Weights of a small mixture-of-experts language model, trained from scratch on English Wikipedia.
Training: a variant of Adam for the experts, 644M tokens, 7060 steps.
Below are experts of layer 4 (counted from 0) of a mixture-of-experts language model. Rows are named router (the router's row for the expert), gate (a neuron's input weights, with its number), up (a neuron's input weights, with its number), down (a neuron's output weights, with its number) and show model dimensions 0-159. Each number is 50 + 15 x the weight over its row's rms, rounded and kept within 0 to 99.
After each expert's rows: "gets" lists some tokens that make up at least twice as much of what it gets as of all text. This comes from a sample of Wikipedia text that the model never trained on. Tokens count by the router's weight.

# expert 26
router:63 76 16 57 47 71 56 45 48 44 71 86 35 66 53 66 72 49 42 43 39 47 56 56 74 49 94 58 46 29 60 62 67 60 50 46 39 51 60 33 13 50 40 59 23 55 24 72 45 37 62 42 37 46 51 86 76 54 48 78 64 39 39 45 47 21 52 45 48 33 53 27 67 80 28 63 38 33 54 51 79 87 57 38 43 49 35 74 60 53 37 66 53 41 54 71 41 32 48 75 53 55 33 61 55 70 32 49 51 36 59 57 31 47 42 55 49 54 74 47 52 38 44 60 36 48 48 43 20 65 45 39 61 81 56 38 49 64 47 46 59 61 68 71 57 40 64 75 71 48 37 54 60 38 56 33 39 52 56 52
gate0:56 76 50 55 57 49 39 31 43 67 50 50 37 70 42 45 73 71 77 20 43 46 70 34 49 40 30 57 42 46 53 35 48 53 63 31 25 36 38 64 89 28 55 45 64 61 39 50 54 45 51 51 64 32 64 63 40 73 26 49 27 60 26 42 34 60 53 24 52 69 56 69 47 43 60 28 53 44 33 75 48 51 55 56 64 55 57 79 63 64 42 58 68 43 56 46 50 38 77 76 32 57 34 22 66 65 19 63 42 49 38 63 71 17 38 37 48 54 60 58 53 41 48 60 56 44 35 35 59 77 52 52 71 68 24 38 58 58 75 71 36 70 37 67 50 43 75 75 47 45 55 46 45 15 51 27 35 47 47 26
up0:70 55 48 77 53 60 39 58 50 55 35 49 52 41 59 36 34 42 67 55 83 42 40 59 54 76 44 44 69 47 56 13 71 58 47 82 73 44 38 52 28 45 48 55 49 39 54 35 54 65 45 46 42 69 27 20 57 26 32 46 35 43 38 64 43 50 42 56 37 38 40 42 51 40 33 70 36 35 61 26 55 52 27 49 68 53 27 33 36 46 63 57 44 61 48 40 38 59 36 61 47 68 56 55 74 45 53 57 27 60 36 40 13 42 82 78 59 64 44 14 43 38 51 68 51 53 57 62 30 56 44 06 49 55 73 69 65 56 52 61 35 47 46 49 12 43 56 48 66 71 32 33 51 56 43 86 46 60 85 57
down0:38 47 38 49 47 46 56 03 74 67 22 45 38 54 55 45 47 67 35 37 44 65 61 69 51 22 53 57 47 44 50 56 34 37 42 43 61 80 28 63 62 36 55 56 21 26 31 45 46 63 66 46 29 50 47 44 68 63 47 49 59 82 33 66 46 64 47 42 48 70 46 15 69 62 63 59 54 38 67 43 27 22 75 46 62 55 62 45 60 37 55 54 43 67 65 60 17 31 41 79 51 47 50 34 36 36 44 59 54 85 63 58 40 32 54 49 67 33 29 47 55 35 50 47 43 64 44 47 39 22 44 56 52 29 55 35 59 44 63 37 88 58 44 57 40 36 62 49 37 30 09 56 47 51 60 57 86 73 44 56
gets: "er ", "y", "ers ", "er", "'", "\n"

# expert 40
router:67 96 37 57 10 51 37 50 64 30 65 66 44 49 48 34 32 80 57 66 58 40 21 37 47 41 47 53 56 31 40 48 51 26 51 33 13 63 58 45 29 39 48 50 39 78 62 34 47 46 43 65 50 49 60 55 52 60 26 52 57 32 51 35 46 24 15 50 45 67 42 55 38 54 51 52 51 68 43 32 58 47 48 27 57 38 13 56 56 50 31 30 25 50 59 34 33 51 42 62 43 16 44 71 46 60 39 63 67 46 69 49 46 56 35 63 25 48 51 82 31 48 35 55 65 60 66 43 38 65 58 17 62 52 65 32 70 48 25 64 52 53 59 53 29 49 57 86 44 42 47 44 54 29 28 29 42 63 51 35
gate0:36 66 41 71 38 41 79 45 54 46 45 42 51 72 37 54 63 31 42 48 32 19 44 56 60 25 46 59 45 45 39 31 56 67 20 44 40 41 54 67 64 65 36 64 58 55 48 31 74 36 47 30 84 42 33 45 32 36 52 62 12 64 19 50 33 34 53 32 20 58 59 45 92 48 33 64 56 58 43 46 27 60 36 29 41 18 46 69 59 85 31 44 38 46 40 54 67 19 52 52 46 91 56 63 35 28 51 62 39 22 42 46 43 48 48 50 43 51 46 81 42 28 43 55 51 43 40 81 61 36 31 39 45 64 56 52 52 52 60 47 47 41 61 50 51 52 53 71 39 38 28 46 27 36 50 68 47 51 56 60
up0:61 24 59 52 52 55 63 59 31 19 57 65 55 40 37 56 81 48 34 53 60 69 47 41 47 63 63 34 50 38 40 55 57 17 49 51 47 53 51 48 43 78 59 68 58 64 56 61 81 62 59 70 67 86 49 42 53 42 41 35 68 61 50 19 70 61 49 29 46 49 55 27 54 40 33 59 83 61 42 80 31 52 64 75 57 58 63 46 28 81 45 47 51 59 61 57 40 32 48 74 37 53 76 51 37 57 35 69 29 36 66 60 54 56 61 31 28 38 69 73 27 41 51 25 52 49 48 40 36 66 45 70 76 63 37 39 43 57 67 33 43 50 55 55 52 33 62 37 29 73 54 53 62 31 71 92 60 35 29 44
down0:71 50 70 40 42 48 40 32 39 44 24 52 68 40 45 51 45 73 34 35 24 56 73 38 37 51 65 57 67 40 47 57 40 47 50 65 87 81 48 72 41 74 49 68 28 38 30 51 55 39 30 33 54 32 53 64 26 51 70 42 16 68 39 32 45 58 56 34 58 61 43 57 75 58 54 46 61 55 76 45 35 54 65 56 39 45 30 37 54 63 55 33 35 56 56 56 23 54 47 42 62 75 53 58 24 60 52 51 56 77 64 60 28 59 45 35 48 38 50 62 43 40 66 18 51 87 78 68 70 64 35 30 73 58 68 51 14 44 38 40 35 60 27 66 45 59 38 64 46 39 59 51 36 44 65 38 65 66 32 78
gets: "é", "á", "í", "z", "de ", "d"

# expert 59
router:49 64 30 51 37 87 41 37 38 47 79 58 36 58 33 42 59 96 48 32 36 43 46 47 55 50 47 64 61 33 53 34 83 36 42 55 46 44 63 41 18 35 59 46 74 58 59 26 55 44 53 31 41 60 52 46 51 44 42 51 48 34 47 59 48 27 49 32 36 69 56 51 71 74 33 43 58 51 59 50 59 59 53 12 70 29 20 63 38 53 14 52 37 24 39 54 53 67 43 98 38 53 41 65 32 50 31 63 55 32 47 36 26 71 53 68 43 48 59 66 38 46 59 66 59 57 60 56 53 58 48 26 48 62 58 62 54 69 48 72 61 55 73 55 52 60 71 71 55 72 45 63 36 33 43 72 42 60 39 18
gate0:49 60 47 60 28 37 47 69 33 54 50 53 82 19 49 76 78 52 59 45 29 62 46 34 48 19 58 63 31 41 36 54 49 65 47 23 62 61 44 42 56 44 33 32 47 33 42 43 49 49 39 47 46 31 46 41 22 67 37 47 35 69 44 30 17 38 48 46 45 61 81 54 64 44 61 33 52 50 56 48 38 28 64 42 69 13 68 83 42 53 50 52 53 56 66 42 52 33 42 47 22 62 52 24 54 69 51 74 48 18 67 40 33 40 62 37 52 35 53 59 38 50 51 51 56 56 54 69 28 64 52 47 42 32 71 32 55 54 73 37 54 48 39 08 59 35 56 82 66 56 61 51 06 45 55 51 42 58 29 27
up0:45 64 50 51 44 47 51 43 37 63 39 62 62 42 40 51 65 65 69 71 17 65 66 46 36 41 57 53 53 66 28 70 44 50 27 32 55 50 61 59 60 60 47 46 54 27 52 47 35 52 50 40 18 40 34 32 33 11 55 32 43 60 27 50 61 68 69 64 67 51 63 55 14 32 38 38 81 61 52 35 37 29 78 18 85 63 39 53 67 46 51 34 56 62 26 49 56 23 55 61 50 42 49 73 53 84 26 58 43 64 41 40 51 64 38 23 32 49 54 60 39 47 45 55 46 55 43 47 00 49 43 47 70 47 59 38 72 59 48 26 46 54 54 53 58 35 74 51 44 40 20 50 47 59 68 67 40 41 52 28
down0:65 62 81 36 46 56 52 46 69 54 61 50 67 36 58 71 41 44 53 51 44 78 40 19 49 31 39 67 75 57 72 45 63 52 79 50 76 66 30 50 89 30 57 40 26 58 17 42 45 58 25 61 38 48 75 44 64 39 29 37 32 55 43 50 58 65 61 50 35 64 68 47 38 54 42 44 30 23 55 64 40 31 51 59 37 45 62 61 74 63 51 53 25 55 55 63 70 48 49 50 43 53 40 64 24 43 55 68 55 58 27 60 64 44 56 67 84 59 37 41 60 36 54 32 52 50 38 68 50 63 48 31 61 80 63 10 28 75 53 29 79 73 28 70 38 57 44 38 40 65 65 49 30 42 42 50 42 44 50 45
gets: "e ", "o ", "t ", "y ", "ar ", "er "

# expert 48
router:50 80 50 58 19 67 21 77 64 32 75 59 55 68 73 62 35 80 59 37 38 40 41 50 48 66 60 59 71 57 31 42 55 45 52 54 68 31 46 60 43 39 52 71 34 49 23 53 45 57 51 52 34 56 52 41 60 70 55 34 47 52 22 61 67 31 52 49 50 36 41 70 48 68 36 60 38 47 39 37 81 63 43 66 68 35 46 54 41 57 43 47 27 47 38 70 57 29 57 86 55 47 26 57 45 66 28 47 50 68 62 36 28 20 53 52 74 53 54 48 68 40 52 52 75 70 74 50 75 40 41 46 44 71 60 56 57 35 42 49 99 31 46 76 42 32 55 66 37 58 56 58 32 45 28 31 30 49 70 53
gate0:58 42 73 56 31 63 72 45 41 52 64 59 42 32 53 06 40 44 47 62 58 81 74 57 61 37 50 63 49 27 39 25 47 67 37 42 53 60 53 53 53 52 45 62 60 45 49 56 20 49 44 52 58 48 53 37 51 45 49 56 33 30 39 73 69 48 68 59 48 47 37 31 71 49 32 05 62 57 61 40 60 72 28 63 61 44 54 45 32 34 10 48 61 53 40 24 50 56 41 29 54 48 55 46 43 36 78 36 73 55 52 46 39 51 33 59 66 39 34 56 39 73 58 76 77 71 54 29 63 58 49 40 50 37 46 44 19 33 45 39 42 46 71 99 31 49 55 75 28 43 17 51 28 53 40 26 51 43 60 47
up0:36 27 56 37 30 52 67 54 45 55 36 62 80 63 61 66 79 47 36 55 61 43 29 52 51 46 28 33 35 40 51 62 53 47 66 37 66 41 50 63 69 46 55 38 32 50 26 45 89 75 56 66 36 42 73 40 73 64 63 56 44 73 76 56 56 20 48 26 54 33 71 39 15 51 63 35 28 60 61 63 51 29 54 50 51 43 53 40 77 59 54 59 72 52 78 56 66 50 60 52 37 57 49 37 54 44 53 75 37 45 43 65 30 36 68 91 61 57 55 35 91 35 68 51 62 63 49 16 26 58 25 34 42 44 62 34 48 47 61 54 51 49 48 65 56 49 29 62 62 57 38 39 75 41 54 56 25 52 48 32
down0:51 50 28 41 41 55 37 52 59 64 37 57 44 76 42 57 71 38 54 65 37 61 59 63 62 27 56 46 31 52 27 29 93 49 81 40 41 53 87 62 68 50 37 65 47 70 46 48 64 51 53 41 58 52 37 33 28 45 56 77 48 45 87 42 68 35 51 47 50 33 62 66 45 56 50 69 57 41 60 64 70 36 55 74 71 69 65 35 35 49 48 37 85 41 51 15 55 51 47 34 05 61 53 23 67 55 61 56 44 43 60 55 38 45 34 55 53 53 41 42 59 22 36 71 46 63 31 63 54 59 61 16 60 40 17 60 52 27 59 55 26 61 67 65 39 60 53 48 49 31 44 65 37 41 63 66 26 32 55 52
gets: "el", "v", "or", "ess", "ell", "ew"

# expert 16
router:48 79 31 69 56 72 24 44 66 32 69 52 30 69 49 51 61 97 53 24 38 39 38 53 57 33 60 49 82 32 42 41 82 34 44 43 38 45 70 43 27 31 51 72 58 42 56 41 66 23 46 53 58 61 49 41 64 33 44 46 54 60 59 56 39 29 52 39 48 63 44 51 75 58 27 48 74 24 74 39 64 59 47 29 44 31 41 56 56 45 24 58 40 27 36 48 45 41 17 78 28 57 30 83 62 40 17 40 55 40 59 40 41 56 46 58 34 51 49 74 41 41 47 46 54 56 51 32 46 43 39 51 38 55 54 47 56 70 46 48 85 71 85 57 62 50 61 78 56 53 51 41 56 38 41 66 37 46 51 28
gate0:64 43 27 67 38 73 44 43 64 53 51 63 58 62 64 23 44 43 51 40 52 20 65 54 48 49 56 71 49 58 44 41 34 65 56 41 34 23 48 12 64 57 57 56 37 21 43 53 63 45 36 58 90 17 72 33 49 51 52 45 57 53 43 41 50 52 45 32 44 21 36 37 67 73 49 65 64 43 21 27 53 65 64 25 43 74 73 57 22 64 47 35 37 57 27 78 48 78 53 54 47 48 40 39 77 66 55 46 75 68 55 53 59 46 39 43 52 20 50 40 14 45 52 51 49 36 64 79 26 63 71 50 52 39 46 57 84 38 54 51 21 50 58 35 37 43 36 45 42 60 44 39 29 48 38 30 66 43 59 41
up0:49 62 47 40 50 30 57 29 29 60 46 67 71 40 43 49 46 28 63 40 33 75 33 65 68 44 53 04 25 52 59 23 69 37 43 42 64 47 58 71 50 63 66 51 49 44 54 52 40 48 58 64 41 51 56 40 52 69 38 76 55 66 19 58 49 45 62 25 40 47 50 27 28 12 57 44 58 58 40 78 71 53 46 66 30 43 39 06 56 38 58 41 63 56 40 48 48 62 17 37 69 40 41 53 66 41 56 42 45 10 68 56 57 78 45 44 36 61 42 38 60 53 22 83 62 59 43 33 51 47 60 39 49 43 51 34 39 49 15 51 37 61 46 41 45 50 39 61 27 36 51 53 67 48 20 56 38 83 56 57
down0:70 74 55 48 27 43 43 78 61 31 35 61 43 10 77 66 52 38 51 52 56 80 58 55 33 23 67 30 39 62 56 53 65 42 66 37 83 40 34 36 38 59 77 89 50 92 47 50 79 45 52 53 68 56 60 33 30 42 53 36 23 60 59 49 52 59 46 45 60 66 44 52 56 43 47 49 83 51 33 69 47 51 39 38 68 38 39 63 72 40 49 61 42 28 59 37 62 53 63 36 06 51 60 55 61 43 49 58 39 58 26 59 47 25 61 53 27 55 30 69 39 50 54 35 44 62 42 60 41 70 49 34 46 60 59 41 32 54 47 59 39 44 52 67 76 58 69 58 32 62 63 44 52 62 65 25 41 26 71 48
gets: ". ", "an ", "John ", "son ", "y ", "er "

# expert 3
router:57 87 08 65 68 60 56 28 60 38 64 48 26 61 74 60 84 53 33 23 57 35 54 31 45 50 54 68 44 28 53 14 58 29 59 43 35 25 80 37 35 34 39 51 63 66 38 38 54 42 46 24 54 54 44 45 39 65 63 68 61 31 51 51 31 13 40 47 71 53 36 71 65 64 30 65 64 21 63 66 51 50 37 14 69 24 20 46 43 37 32 55 52 34 49 53 54 44 18 74 62 44 58 51 58 36 44 70 70 40 63 48 44 48 47 48 40 75 50 59 36 30 41 47 57 68 60 48 43 48 64 25 52 46 52 63 69 63 53 42 69 69 55 56 55 54 61 75 52 58 51 41 49 52 35 52 49 51 48 56
gate0:46 41 36 43 50 60 52 51 38 42 62 22 34 34 56 46 59 42 04 36 62 50 48 47 53 72 55 64 55 41 45 60 50 41 41 43 44 36 60 34 38 60 45 66 73 43 51 67 53 41 52 28 37 62 46 41 59 72 46 68 74 74 52 75 56 37 65 54 68 53 20 54 91 25 21 59 68 76 53 63 48 83 55 38 99 54 35 32 64 52 46 42 50 47 57 47 34 49 46 26 71 55 54 28 44 77 36 44 41 42 70 47 54 52 74 27 63 57 67 44 41 54 51 57 50 63 53 72 62 68 44 81 48 50 44 32 57 53 67 33 42 54 39 35 55 33 47 22 43 31 70 19 65 25 56 52 56 48 77 62
up0:51 44 70 50 36 46 59 60 35 61 67 49 70 50 26 24 48 49 57 71 34 26 64 43 43 22 35 32 51 53 38 53 40 63 42 62 42 70 38 45 66 76 42 34 52 54 38 49 40 30 47 47 52 21 54 42 45 41 33 32 50 64 24 41 66 57 74 29 26 52 52 48 28 56 68 48 14 40 46 39 44 50 62 69 31 74 61 61 61 66 60 76 54 51 36 25 33 59 46 27 32 72 29 67 26 44 42 33 51 61 42 41 49 47 21 64 48 48 17 45 48 52 60 46 25 81 21 54 43 51 55 34 42 77 44 22 46 54 58 71 40 57 49 62 50 31 79 61 65 55 40 44 20 57 75 46 40 55 14 40
down0:53 40 43 55 32 75 49 53 64 33 50 61 51 50 77 42 34 40 51 28 45 47 37 53 69 38 42 46 34 54 55 36 60 54 56 37 41 73 34 35 68 45 26 67 40 46 13 38 56 56 43 26 61 51 35 64 60 49 33 49 58 69 18 62 63 64 46 60 56 55 59 31 63 46 39 35 32 30 21 65 61 54 40 54 56 40 41 41 43 65 51 54 21 60 50 31 29 48 31 64 31 37 37 56 49 53 56 48 60 75 63 50 22 24 24 50 48 60 41 66 19 56 41 49 59 56 65 69 67 26 38 27 51 20 41 25 39 34 94 74 58 46 53 34 59 45 58 57 43 55 37 26 53 68 53 33 23 99 49 57
gets: "ed ", "ing ", "es ", "s ", "ted ", "ting "

# expert 57
router:55 83 46 45 17 83 45 32 82 56 59 72 12 55 60 59 27 83 41 35 24 61 48 48 58 52 29 37 77 65 50 40 64 56 46 34 25 45 49 37 49 56 55 52 57 62 39 52 37 46 55 40 56 58 63 47 41 52 56 55 57 41 37 44 33 41 41 41 54 70 62 69 69 42 29 56 66 45 71 41 58 35 56 44 91 53 27 58 60 32 57 67 81 34 55 81 70 47 66 60 58 61 78 27 38 42 23 60 48 40 51 37 24 49 69 67 53 53 57 40 41 68 35 58 47 79 45 40 60 46 57 22 34 40 58 40 34 64 52 49 53 54 60 82 64 54 65 64 55 73 83 53 51 39 40 32 39 58 55 40
gate0:75 58 46 34 40 45 58 47 74 44 49 31 19 45 59 55 63 67 67 55 41 46 55 43 53 20 55 53 51 74 59 66 75 73 62 24 45 69 73 49 32 47 70 78 38 28 26 21 60 65 43 39 49 21 62 56 37 34 30 23 56 62 79 47 44 70 50 42 57 44 58 31 59 33 46 37 51 66 73 36 36 42 30 58 74 28 71 52 47 68 35 37 29 41 53 44 47 37 42 63 66 50 66 62 39 43 69 57 31 44 34 60 86 16 57 41 69 36 45 50 40 64 37 19 59 35 59 65 55 65 52 48 44 66 61 34 27 71 54 36 58 41 72 70 64 50 69 51 55 74 53 59 59 87 51 52 50 51 59 45
up0:34 31 65 53 48 33 39 49 25 48 50 60 82 60 60 66 35 38 24 56 59 49 49 64 40 51 63 60 46 37 68 15 36 33 26 50 65 74 47 57 64 49 47 29 79 87 86 82 55 58 47 54 40 58 52 54 69 58 19 67 39 78 39 47 47 42 66 69 21 41 54 48 41 38 76 43 73 54 22 70 55 51 53 52 50 61 25 48 26 39 49 49 39 33 71 47 47 47 41 41 75 27 29 61 67 64 54 71 41 66 41 53 55 50 63 40 11 66 62 51 73 59 20 58 69 36 62 66 51 51 46 63 57 62 29 76 65 46 56 56 48 51 66 50 56 54 58 52 65 61 52 55 63 49 79 57 70 57 37 44
down0:49 49 62 33 58 61 24 51 50 65 57 49 80 75 47 29 51 67 35 66 46 37 52 54 67 89 54 61 52 04 34 69 42 60 40 68 56 44 60 50 88 50 64 56 46 46 76 48 48 34 70 57 44 33 50 73 43 31 58 43 90 42 50 48 22 58 49 58 57 66 55 57 63 67 50 37 36 58 36 58 78 47 63 76 37 54 48 56 39 34 45 37 37 52 64 62 50 53 44 60 51 25 67 34 49 37 48 43 90 59 67 48 38 30 73 53 79 35 58 58 32 48 76 23 30 42 53 50 58 43 58 49 30 33 58 51 38 61 57 54 34 72 57 50 58 40 64 60 39 81 43 43 27 61 38 36 46 48 89 32
gets: "ak", "am", "ar", "as", "a", "ah"

# expert 54
router:62 74 24 57 60 63 68 04 66 43 48 54 38 50 64 56 62 56 62 46 43 25 50 45 24 41 71 72 51 17 61 33 64 33 50 25 28 38 66 45 29 30 46 65 52 55 32 52 59 14 50 38 64 46 37 68 58 68 63 52 61 37 34 40 40 51 43 36 60 44 45 84 82 37 11 59 54 46 61 57 46 43 49 32 49 36 30 44 48 47 22 71 50 16 69 61 52 61 37 79 57 40 46 49 37 40 32 52 70 50 45 46 52 52 34 41 56 84 43 79 56 70 35 41 42 69 31 25 42 56 39 46 38 36 46 60 53 72 43 55 83 61 56 71 62 40 56 53 39 36 31 48 66 37 48 54 42 64 44 53
gate0:70 45 31 40 66 42 59 54 37 31 89 59 44 31 73 40 55 59 15 39 55 29 63 50 69 58 17 62 41 40 49 57 67 35 70 57 61 63 40 55 61 44 47 43 66 43 49 20 53 35 62 58 52 69 42 43 73 50 30 51 54 59 67 67 19 50 38 57 54 34 25 46 56 66 67 74 44 32 24 57 50 51 47 48 52 64 46 34 47 43 46 18 39 45 37 37 39 57 51 44 45 53 57 42 95 52 25 56 24 62 37 47 37 64 34 47 63 40 54 50 90 16 92 40 49 16 60 56 18 46 40 55 44 58 54 75 50 48 56 53 42 19 57 36 44 54 58 63 51 43 68 69 52 49 40 40 38 66 51 64
up0:04 44 42 49 45 31 48 51 31 66 56 38 53 72 57 42 72 31 50 15 25 55 42 73 57 79 61 34 42 32 36 39 44 56 75 56 71 50 70 44 58 50 57 53 59 57 49 66 50 44 51 69 61 31 49 42 64 32 59 45 52 62 39 40 22 63 33 49 31 27 53 51 59 54 45 52 68 10 47 43 69 75 67 68 20 54 41 42 24 47 27 47 38 47 08 35 57 63 22 50 14 46 33 68 78 50 63 26 53 39 31 40 43 58 47 36 38 35 45 68 46 58 39 68 53 46 67 57 60 48 68 32 36 48 46 34 77 69 46 60 22 39 65 55 47 71 46 39 53 50 44 58 66 44 53 28 45 39 55 62
down0:38 59 39 48 72 59 67 51 34 52 56 46 48 61 75 36 61 59 72 70 32 31 59 50 63 62 36 46 85 58 62 22 56 64 62 41 61 57 43 42 39 49 84 34 58 62 64 80 60 49 35 52 60 63 53 47 61 02 69 47 24 49 24 45 35 39 54 68 52 27 65 42 40 73 51 34 45 50 62 35 46 51 54 41 29 69 61 27 75 65 53 28 66 28 64 31 57 64 45 37 58 41 71 53 42 64 10 63 60 51 62 74 48 40 70 33 63 44 51 67 46 39 49 61 49 68 63 49 59 71 55 26 47 36 59 30 31 49 62 78 67 58 61 68 41 41 53 46 68 61 58 83 35 70 28 33 37 41 65 59
gets: "ed ", "of ", "the ", "to ", "on ", "ated "

# expert 10
router:54 75 11 59 57 71 48 36 40 32 49 83 30 29 67 52 64 55 56 36 27 29 55 52 40 29 81 68 36 35 26 27 50 52 74 47 40 54 47 38 31 43 17 40 62 61 44 53 53 30 56 49 48 36 35 59 51 43 47 62 46 31 28 44 36 39 39 42 56 45 50 53 85 66 41 51 43 37 60 48 56 77 43 43 68 46 33 43 56 39 19 44 46 34 35 61 58 59 34 76 25 40 39 40 79 65 43 43 55 53 57 51 59 38 22 47 63 44 47 48 42 60 38 75 48 78 77 52 49 58 34 32 46 54 44 45 60 69 65 50 47 80 80 58 69 52 72 75 35 62 51 40 60 31 52 17 45 84 45 50
gate0:36 39 41 57 34 34 41 65 57 25 27 56 18 57 35 47 54 59 40 53 64 57 10 48 36 26 47 49 32 31 31 40 54 73 44 42 46 32 76 42 65 86 48 54 42 51 47 43 52 46 35 36 31 52 37 41 41 60 67 09 52 18 62 46 60 55 39 39 49 54 59 52 80 45 50 65 59 50 63 61 59 29 42 39 76 60 33 50 38 51 37 29 41 39 49 44 45 50 76 48 45 35 38 52 56 47 47 34 34 29 43 71 19 54 55 60 50 40 50 37 50 61 35 20 28 35 70 48 18 26 57 53 43 41 52 40 57 58 58 66 46 26 56 25 90 70 28 62 38 66 47 50 47 72 32 39 81 69 67 41
up0:30 44 37 45 53 65 45 24 50 49 87 50 75 50 69 58 53 45 68 38 36 28 78 68 78 57 50 56 66 29 60 63 42 64 34 57 64 33 40 23 68 54 46 38 33 54 40 46 39 38 66 64 59 65 59 63 42 74 55 36 38 57 49 43 49 61 41 50 33 18 52 52 46 62 79 51 48 43 57 53 46 44 72 45 35 59 55 64 39 75 67 67 72 52 54 53 50 27 21 52 47 60 45 50 47 81 53 62 62 36 43 40 45 38 44 54 34 32 61 38 32 26 70 28 49 73 48 48 54 66 62 39 53 78 65 44 89 38 37 79 50 51 39 58 65 95 58 45 60 12 34 46 63 71 59 34 32 28 60 42
down0:39 83 21 35 47 39 62 59 50 41 77 65 41 33 61 85 23 67 64 55 55 64 77 56 43 69 45 32 65 13 58 46 38 52 49 50 47 56 37 65 90 62 72 41 65 34 50 46 22 40 46 82 55 60 58 58 73 62 42 59 53 55 49 44 65 54 25 73 36 50 55 78 18 67 39 67 27 31 40 64 33 31 57 56 36 65 49 24 58 44 51 64 57 76 66 30 55 66 35 40 29 52 32 34 53 42 40 64 26 82 69 27 30 59 53 45 38 58 78 53 57 47 50 79 43 48 44 59 66 57 28 47 65 33 49 61 68 55 53 57 52 62 48 49 65 62 62 59 39 52 47 53 36 41 47 47 27 49 58 58
gets: "al ", "ation ", "ic ", "ent ", "ical ", "tion "

# expert 9
router:54 96 64 84 63 87 29 34 94 46 45 38 45 51 86 54 59 64 34 34 63 42 28 37 70 56 60 63 52 14 63 07 60 54 57 23 37 41 49 54 40 60 48 66 88 47 14 42 45 51 46 53 32 48 57 44 46 23 63 58 41 44 49 44 28 39 39 39 38 39 59 39 44 38 49 41 48 34 60 41 52 21 33 70 66 23 48 67 69 41 26 65 41 15 67 48 50 50 50 71 32 48 58 25 46 46 43 56 53 32 49 31 45 46 60 44 70 41 46 42 54 37 58 63 61 53 56 55 47 34 48 46 61 36 56 38 41 47 50 64 48 61 42 58 38 47 55 51 59 68 61 73 36 41 44 36 67 67 63 56
gate0:49 43 58 40 42 43 40 34 37 62 37 51 37 48 31 50 27 46 78 65 28 39 30 25 40 67 78 47 60 76 24 62 35 48 33 39 48 43 54 39 73 19 60 74 31 22 48 54 61 72 59 57 61 65 67 45 64 52 35 49 45 55 35 45 48 44 65 58 42 79 46 53 38 84 53 60 64 46 56 52 35 65 36 48 47 43 22 54 39 52 03 52 64 42 70 64 48 50 61 79 51 36 40 57 56 39 64 40 51 58 59 78 43 42 35 34 65 76 37 72 66 59 58 63 52 65 17 67 67 45 58 47 48 54 39 65 72 54 33 52 66 22 75 63 49 71 49 53 55 49 31 66 75 63 65 38 69 76 68 32
up0:67 41 62 40 65 46 44 39 40 61 62 32 62 75 65 62 32 70 68 65 42 54 32 42 30 75 48 36 54 68 75 86 59 59 48 40 58 33 53 66 54 75 53 53 74 56 46 68 67 54 28 46 48 48 61 23 48 68 83 44 54 40 65 68 61 44 39 55 42 71 40 76 60 50 68 64 61 83 46 39 48 53 58 48 77 46 42 46 51 56 62 89 22 25 83 65 48 51 52 71 55 46 20 64 31 49 51 58 75 53 58 25 47 28 46 58 50 50 81 75 57 54 54 76 50 69 62 62 61 38 76 49 45 46 41 36 64 52 25 61 55 57 59 51 51 67 53 64 33 64 65 86 64 72 48 47 43 45 63 38
down0:22 37 31 77 45 48 29 44 38 36 36 37 67 52 56 56 42 24 66 58 42 60 56 46 16 67 45 80 26 59 17 65 62 51 35 64 00 34 68 36 19 40 64 41 57 43 73 57 48 79 76 41 56 29 49 66 53 45 58 42 47 38 69 73 66 37 71 56 62 70 49 45 32 50 50 50 54 61 67 43 46 67 45 57 56 19 34 24 27 44 22 66 35 55 60 49 70 47 54 71 61 53 25 43 43 73 57 43 62 46 62 23 58 44 49 66 40 64 42 62 29 36 46 55 63 53 33 51 70 45 59 20 37 43 43 36 43 40 60 28 66 42 53 56 62 46 48 31 54 68 49 62 73 64 55 52 32 51 69 59
gets: "g", "un", "j", " ", "s", "p"